{
  "n_layer": 14,
  "d_model": 448,
  "n_experts": 16,
  "experts_per_token": 2,
  "d_expert": 176,
  "d_shared_expert": 0,
  "activation": "gelu",
  "moe_layers": [0, 1, 2, 3, 4, 5, 6, 7, 8, 9, 10, 11, 12, 13],
  "router_score": "sigmoid",
  "normalize_top_k": true,
  "routed_scale": 1.5,
  "balance_loss": 0.0103,
  "balance_bias": false,
  "init_std_router": 0.038,
  "lr_router": 0.000517,
  "n_head": 7,
  "n_kv_head": 7,
  "head_dim": 64,
  "vocab_size": 4396,
  "norm": "layernorm",
  "norm_place": "pre",
  "norm_eps": 1e-06,
  "positions": "rope",
  "rope_base": 10000.0,
  "rope_fraction": 0.25,
  "qk_norm": false,
  "attn_scale": 0.125,
  "tie_embeddings": false,
  "parallel_block": true,
  "init": "trunc",
  "init_std_qkv": 0.0288,
  "init_std_o": 0.00545,
  "init_std_up": 0.0288,
  "init_std_down": 0.00272,
  "optimizer": "adamw",
  "lr": 0.000632,
  "beta1": 0.9,
  "beta2": 0.99,
  "weight_decay": 0.17,
  "lr_head": 0.00384,
  "grad_clip": 1.0,
  "warmup_steps": 369,
  "schedule": "wsd",
  "decay_fraction": 0.741,
  "decay_shape": "exp",
  "final_lr_fraction": 0.05,
  "batch_tokens": [32768, 65536, 131072],
  "seq_len": 1024,
  "doc_mask": true,
  "train_tokens": 428700000,
  "steps": 5708,
  "dataset": "wikipedia_en"
}
Below are experts of layer 4 (counted from 0) of a mixture-of-experts language model. Rows are named router (the router's row for the expert), up (a neuron's input weights, with its number) and show model dimensions 32-63. Each number is 500 + 25 x the weight over its row's rms, rounded and kept within 0 to 999. Numbers have three digits each.
After each expert's rows: "mostly gets" lists some tokens that are sent to it at least half of the time. This comes from a sample of Wikipedia text that the model never trained on.

# expert 11
router:498521536445478530481549521511500518472480465532509481495484496498506503495449508511499520474543
up0:498489497524459436468530496470523478422509514519506489483466538502466539499520465494513533506453
up1:511534519540490526538502515509519526456488545506502536532491542478497516524493474480511483500518
up2:520540480492514506462509495479479529495507495511521472504473471492515491508543472502467473488467
up3:528508474498501533541529566483509535528499524460437557497461494510467483507541533508505498483486
up4:517469522503489498507588501489520488487493516472509513499495510527479501539513483483475522468481
up5:520468451472470460489511471481485537490554444528526435477516506517520482485512497524484541519529
up6:508485549482506511491562488501486491524550502482496536528499462534518493492503507498476523453509
up7:523512516481493474483507513459448505512508486557507495539538499497531528487539487481478504534497
up8:470486516527470495478500483492503507527523507538503525507569551529470489509464503498463502487508
up9:528531515497507507519524526476486503476537489481502511519491473513479532518455500533452459513476
up10:487543483519510523466513534490516512471428514479467575474475471487513441496474476527505519471515
up11:476536510440474491535503505523482501499592518505489504464521459508511474490497474519495512517496
up12:466557543530481513533497526511508513531481508487501547521497497510479510507464497477492477518472
up13:508480476470492487468498515503490535504429411505508483515527478513472517475478490522456523442519
up14:463514515471495498513502523525462457461494457528446508529465482527464500502463489472468481486534
up15:454455499516515475501524499527537475452508452527514525538503507504479478481482479528528490457502
up16:455500495495517462478513488484459477517463493473527507458471504536470484507520505487487504473494
up17:533492490463476527499527454499460450504528482548492547470485474469474515455507506432510491467552
up18:536533513485534466469530540529500528526492461509523510558463522497514517514472490505533488513494
up19:530492550489487537533519509504468518530521483503475498474522511473491519479487510507500499453488
up20:527548529534515464486494530450531473551533514490488449506457565503504514477549444487498493482487
up21:511530514480525484499440516474468488506565496447488512503517535508514495496501507480498470510493
up22:502500523463470473492485498513497500530508488501507492523560509520526546486506502480495493518530
up23:500502546485473472451504489504554494504475483515529485509587519465496491532508505469516486499522
up24:498479520509552483486502504532488521476509538504470512494504510537505510516482502511536492498520
mostly gets: " even", "0", "roll", " vill", " cr", " III"

# expert 12
router:488512501519472508491511504482497509526457494515524536454497469512464517506494488495483499518508
up0:499498482481511489501539471521519484470492501456491533495487454492464511480489509541489492477501
up1:476500509510480498477513526508500528487491487499490443535468542564477513466508496547503480536467
up2:472497492478473508486497531523519467496521448496467504499490551503494502512495507509510538499539
up3:524510494485504491548551501493502516501510508484459508519517507546514529520525453502488487506489
up4:525500530462486485509534501534499473478524509510513506511461461504457492519494503499507468491529
up5:495537495507469464533490490522461501515485513502472528499504552480515532472404483478528493514487
up6:510558516486465482505553523464521511517506508456501499510464507506503472544467461489533485461454
up7:492495478486511510520475512509455501538482478481506471540506480520480546514491501444490481443522
up8:504529485473497550452505508528522522557494499472528521440497463487497513522481473506515535569470
up9:486485532510499508454498496503475485505500508522537514529486486526400484468532494504461492469537
up10:534505520507468489506539522486482507496513522541477486474479496509460507478468457523480504491491
up11:524516486492517486484543511516493481533494471459539545545435538533468553521496434500500477515470
up12:559485491494545534529512464509432510499500521461527534512535485517492470406481469499480510495521
up13:462502486523433469505495468519482480492467492494482500506493501499463531491484487487480503472509
up14:541449503488497519460482520528500523575501496457488524446512498465514522479504510502497495456477
up15:548482487483496539497507512458470533464492548466496489470522501491488511521461525479454483500502
up16:518486550485549467522500532505526487507516495527499482490514522497524507481521512531556477453523
up17:486519511479508480495529501507468496495528471505524510534554474494510478495476476467518521524463
up18:485560496545477526429455513490478522492517459500523537505525478538553488541508473484499517493509
up19:476482507537519494508549555457498495531472522483501496458491506487503597470521484506508467470417
up20:483534521535457482495498512524545529521497479496555552447534463532512497490528533493442482475490
up21:515505523467457512561565500500487498510507498520453497441513495509472492490450487548495510463537
up22:535504482506461529521500502454491529508474510519514507554493490510479525482501479507497551496512
up23:491548531508473539468443504488514515496470476515517520541489506534467511499503487486499512500490
up24:491469506478515528494500493492502537496453476473457535485471507475453480496493526501469482458495
mostly gets: " education", " leg", " JPL", "nect", " Title", " Arm"

# expert 15
router:482545540503455528505510471519494505519505476454529526481495483553475534490497499500463479536493
up0:526518485507498526447481514506509515519505532489483529448508482512485489499482457455476504575460
up1:505523532483492483486560506532533527510499448486501537493509492484541460488504542498508489489498
up2:499557563472474493525523490538524484473531458479474555489473486524479479520499492490530534468493
up3:510512489510499544539505476490490539513517511491448488513502505515522517484515563493464486478446
up4:512501497549516488495481495493504523482510481521507552498529454505492490498480490512478533484519
up5:496528502485507508485496478514445499526494501504502539527526436542507524532479518445486472475442
up6:501517487503523528475506543453477557512508491470459562501500483508485503494517485532472516514486
up7:491501510497477485493507507514450544489513497517483508477527495508485499499425473482511494502532
up8:511499496509493497465537500490500492504503519503505484554493474497513490508440523512536528536487
up9:504497496507493534476525538542472517543508502532555514500508476536499499533512455482483505466488
up10:481533568458467527520514524491511539482547498528467503504494483481512534494462494501501542487493
up11:512497530477474512460558522509483518492486495478489531490502486550452511514473467479509516495488
up12:512506515486517503465507474471494513513536512478503541487540495528471498480524472485505535473475
up13:480549525491456523481487505463477499456453511472494493540500516511477519458539536480449477509474
up14:518520513510468460481530457484495479490488485507492502508507556499509473452562513520504515465490
up15:530527479511496509505469498463478482529521548516501529477483480503489472485511481506469542541485
up16:498489535494471468495498521566537486476500540510540510514540473493497528510472496523489466497467
up17:483505510530473519482519476504450518455531530498514521529501543547452496454475508502538486503476
up18:542545466486494512455465511473500534486466501508509486492477493534427499491505519522464493520484
up19:521566492508462492521537499519503522498538467495461513473519470532474470457498492495486480479510
up20:507490501492523487493521521471471518519517495502488534464481544490523545468526500477462527552464
up21:529501547534503465527515464505500505522491510514494501447511487529449514479481502478469536532506
up22:493503491471526494496518501445508553540546490500482460462548408497494534481509528499468510494490
up23:480497474488489516482501495488543488502499428496524493495521514499499463439524528557525483474517
up24:531480518529478468514477450498490504514522527507479490514495520495537507546509493514493553461482
mostly gets: " \"", "–", "est", "1", " Best", " album"

# expert 2
router:522500518462502487476528498471466496524515502550494526523481484536485523454452479506503493523499
up0:513505490548478533506454486487480493499494472478467467477478489486433539479495500480539485521498
up1:512457500479510519524508492493477462498532482534506531523501519466474506513513495477449523491467
up2:498521462531477494476469566528461517545511505491484505468492495541505480534504515513499505505513
up3:513499486489486504498499511490444494501487497503495470551490493539445534493556481491508524496499
up4:527474508471519481503498474476499516494505517499515479517498508491522502488551507522488483462467
up5:471505487444490482498519491505486474487546448516514496473491536537486510531508486464522515492476
up6:521506542497469535463501520483467510497508511567483540527507497528438487465510529527501469477523
up7:533523511554529488507467486460464530472514494515520474481497491522517505498489504494469513522531
up8:495520503528518517523482506439516513504501469493518554500510478519502494510528445509504494516463
up9:532516472464480496470541497478492507499524500474468509513502538569489490473493520497481497505490
up10:527545462486505439479517496467491457532533502544515504489502521505431519501481486504464484516505
up11:512483513523509495497535511508469533536491464535506485505504458527501532518526495446484511456478
up12:537521455471502493529483559452483508469520504476480500510495551531508518511515499485483490489501
up13:483574481502502534475504504525499482503532484476515529506524464511523492474479456467502502538472
up14:495513483515522485491485568507523506536534483528496513467500491505480516498458521466485535517501
up15:445526528491459488496492475494445510506516463507518522531515513547490496486492484507541467528526
up16:500494502517515487478509479495523532526505464489470554490476519469519509516527473510468489504472
up17:503492504500512479458536499463444504549532487517517514481514477505468496519511494494482457485487
up18:534508499474498473529536491496488494528552493453483515479488500485485521481472516476524466520541
up19:527526516508459495479544510506495533526538514513484505496508526530501493521491496459520501526435
up20:481519538518488484518521489482527525513501479508513532514509498484503491485555486519483472486508
up21:508533510491545481499517505494502518510455479559520491484496508467518507480551508500437548481528
up22:482521502516500506464499533489483488509457504520438525480472444526474447488483518513499501469498
up23:503503508516500547456506523487519527506489460526548553530511470511515513483480481513469476550472
up24:496497488501498514511441484490460497489555528477489494471479519524471485537503484514516517515474
mostly gets: " in", "==", " at", " In", "===", "|"

# expert 7
router:520505536462500487486566510485533508461498468503491506465497495495491503488493495476443506473520
up0:507504515463518503477510501462479467464517532551491512495468507475487477526501500481463505512508
up1:516493505478474470513499518528523498494512440483502516525518509499498502477507540509494503506490
up2:475486462522498468462544498489485478524508446495510484490501498514473512497532514523480520461471
up3:533488491494475483495452511489466494502494543530475481478525532518495480471517484508465533473546
up4:502535522507481457436555554476517509517500510504541505496487480512489508485490490512531520543493
up5:509557498475494451511549514541512470522487435533553532465534482500479508475512498508522506483490
up6:530505481509514476480489488485499522481536505492461492478553520481491510472491511465503485446543
up7:492496506512523486475515506514526514489456437530477537454516444526508487468527485506479540460503
up8:487515527525524483500538531454464488486533532503491497477495506487523515555522484466492519469492
up9:493528517485513489547519466499485485485485494469497485541530501495511507531514549465498481493489
up10:518501542523485488501491470464482480476485455502448475532466528535475509435502498518476498522476
up11:474497494491502516458484519528480516558458474501520506504505520535440512472505484489501430501536
up12:543534539502538513495501554496499517529505479525492527481484501455448498489510464435487518500487
up13:507495492548466497453455402455531512506516503497518481472548458478450508506518522506467513517479
up14:468510477548453494538550492574506536525536488478498542501534470527450494533503519499494528475535
up15:549497449471543498473496517493475491525523498514501523485473532519506512502508501513495493476518
up16:490483537534504503519543484521458493497504514527486506482480519513473481509532523522479491449476
up17:508491498486521467514536554444485515482476467503472480461541544523486494500525527498486493487495
up18:489471499518511541452459539520519523470531465513483529487511511490543527503482480549475486498529
up19:521474544444460512519511482463496505524493497467469511477529504514468495488505507463489477488518
up20:520501539495486516529497505551489485501491483537532521483465472523450514469488475506513468493495
up21:508519491490491505495512465533469506497512482511533534476500475505461524454534513504498494475518
up22:568544469512483520459510496468516505489458517489472514488511528501524516523507514510470507502529
up23:505515531502485529491495513472506522473515505510540502539499475532475460510500509490473477481472
up24:476477501517480514468534523458496524479511492479506496525543508509510515464514508477520529497496
mostly gets: " United", " con", " John", " World", " rel", " design"

# expert 5
router:485511564525457536513562522517514490529520495474530517525506500516477543483510519495485475471515
up0:466511505467487502465475565513516524499497516518551497520498469519497462539499498535493491524537
up1:518517503503471493501456522525470457495476464522485535533481488498480541504505481470525474519493
up2:516516489483483502488503501497494536496497502501516504487541504498496493496471498512494530471485
up3:430518489507449500526526481505461527492507505501511503500471483529507486505466500491515473529498
up4:464484521523516527521511521533521551506464473528490515485501460529465473516510473520498499497478
up5:506503484506474498479476525515460497509515507465495556523494482500499537501474487503489475539477
up6:518488493511484496514497471522442477450524484513492546541481490516503481525472494530493483485500
up7:511499478504472523523501526513476500510518479484488510533521455531473519537451504516491485453474
up8:477499529494429464496476476469467473511536529513499546472487513527476490508519502475500470502490
up9:534471490489490442490523487549505503495504444456537516461510494472511454526520483518470494491463
up10:505509462461468508472496518548497469484517505479474543535527499530504500510517506541482505467440
up11:483494513462433476506498476524488511558496489529498503508505482501506493530470542492536460525544
up12:515524514508447506497489522533456486503522470485493535537486544545475491535432507505490519488451
up13:447507558519475498481510526503490516476512498480471506511478479527512480445471502486475493522524
up14:516514508484478498447486511524438521495508497508464516516527495495540525502499511485469497474477
up15:525499447514480503525517500474482540459505515523519553484539480486462534458480468490483517489487
up16:535516496512474429480507480541529512459523522499473495577499511513496510484490463483465491508515
up17:464579443535504523495473547546474500504549469502547579530484507524465509532463480512479496511469
up18:477517508487501475496534486525478522487524506487479578481560473508468455446493499513492516487504
up19:487542495470463509523537544504526510499485516486482514492490483480452491525451491523474512500504
up20:492517513501451500486478500507492473563536448505512544447484543519486491511474476491492535536468
up21:508469535529503508511519443557532475461502492506501574473504441505503470503480501489447499454487
up22:479538490524471511444479508519489526496519522501550491467514495534460505511519443530494495561489
up23:534498509480503503508523523493476507468511467506498468520498500554455499515500499480494508435539
up24:449501507418491460486483551521484500500485506493540513490507511507496469507480510526469504471480
mostly gets: " s", " un", "===\n", " Re", " Sh", " Ab"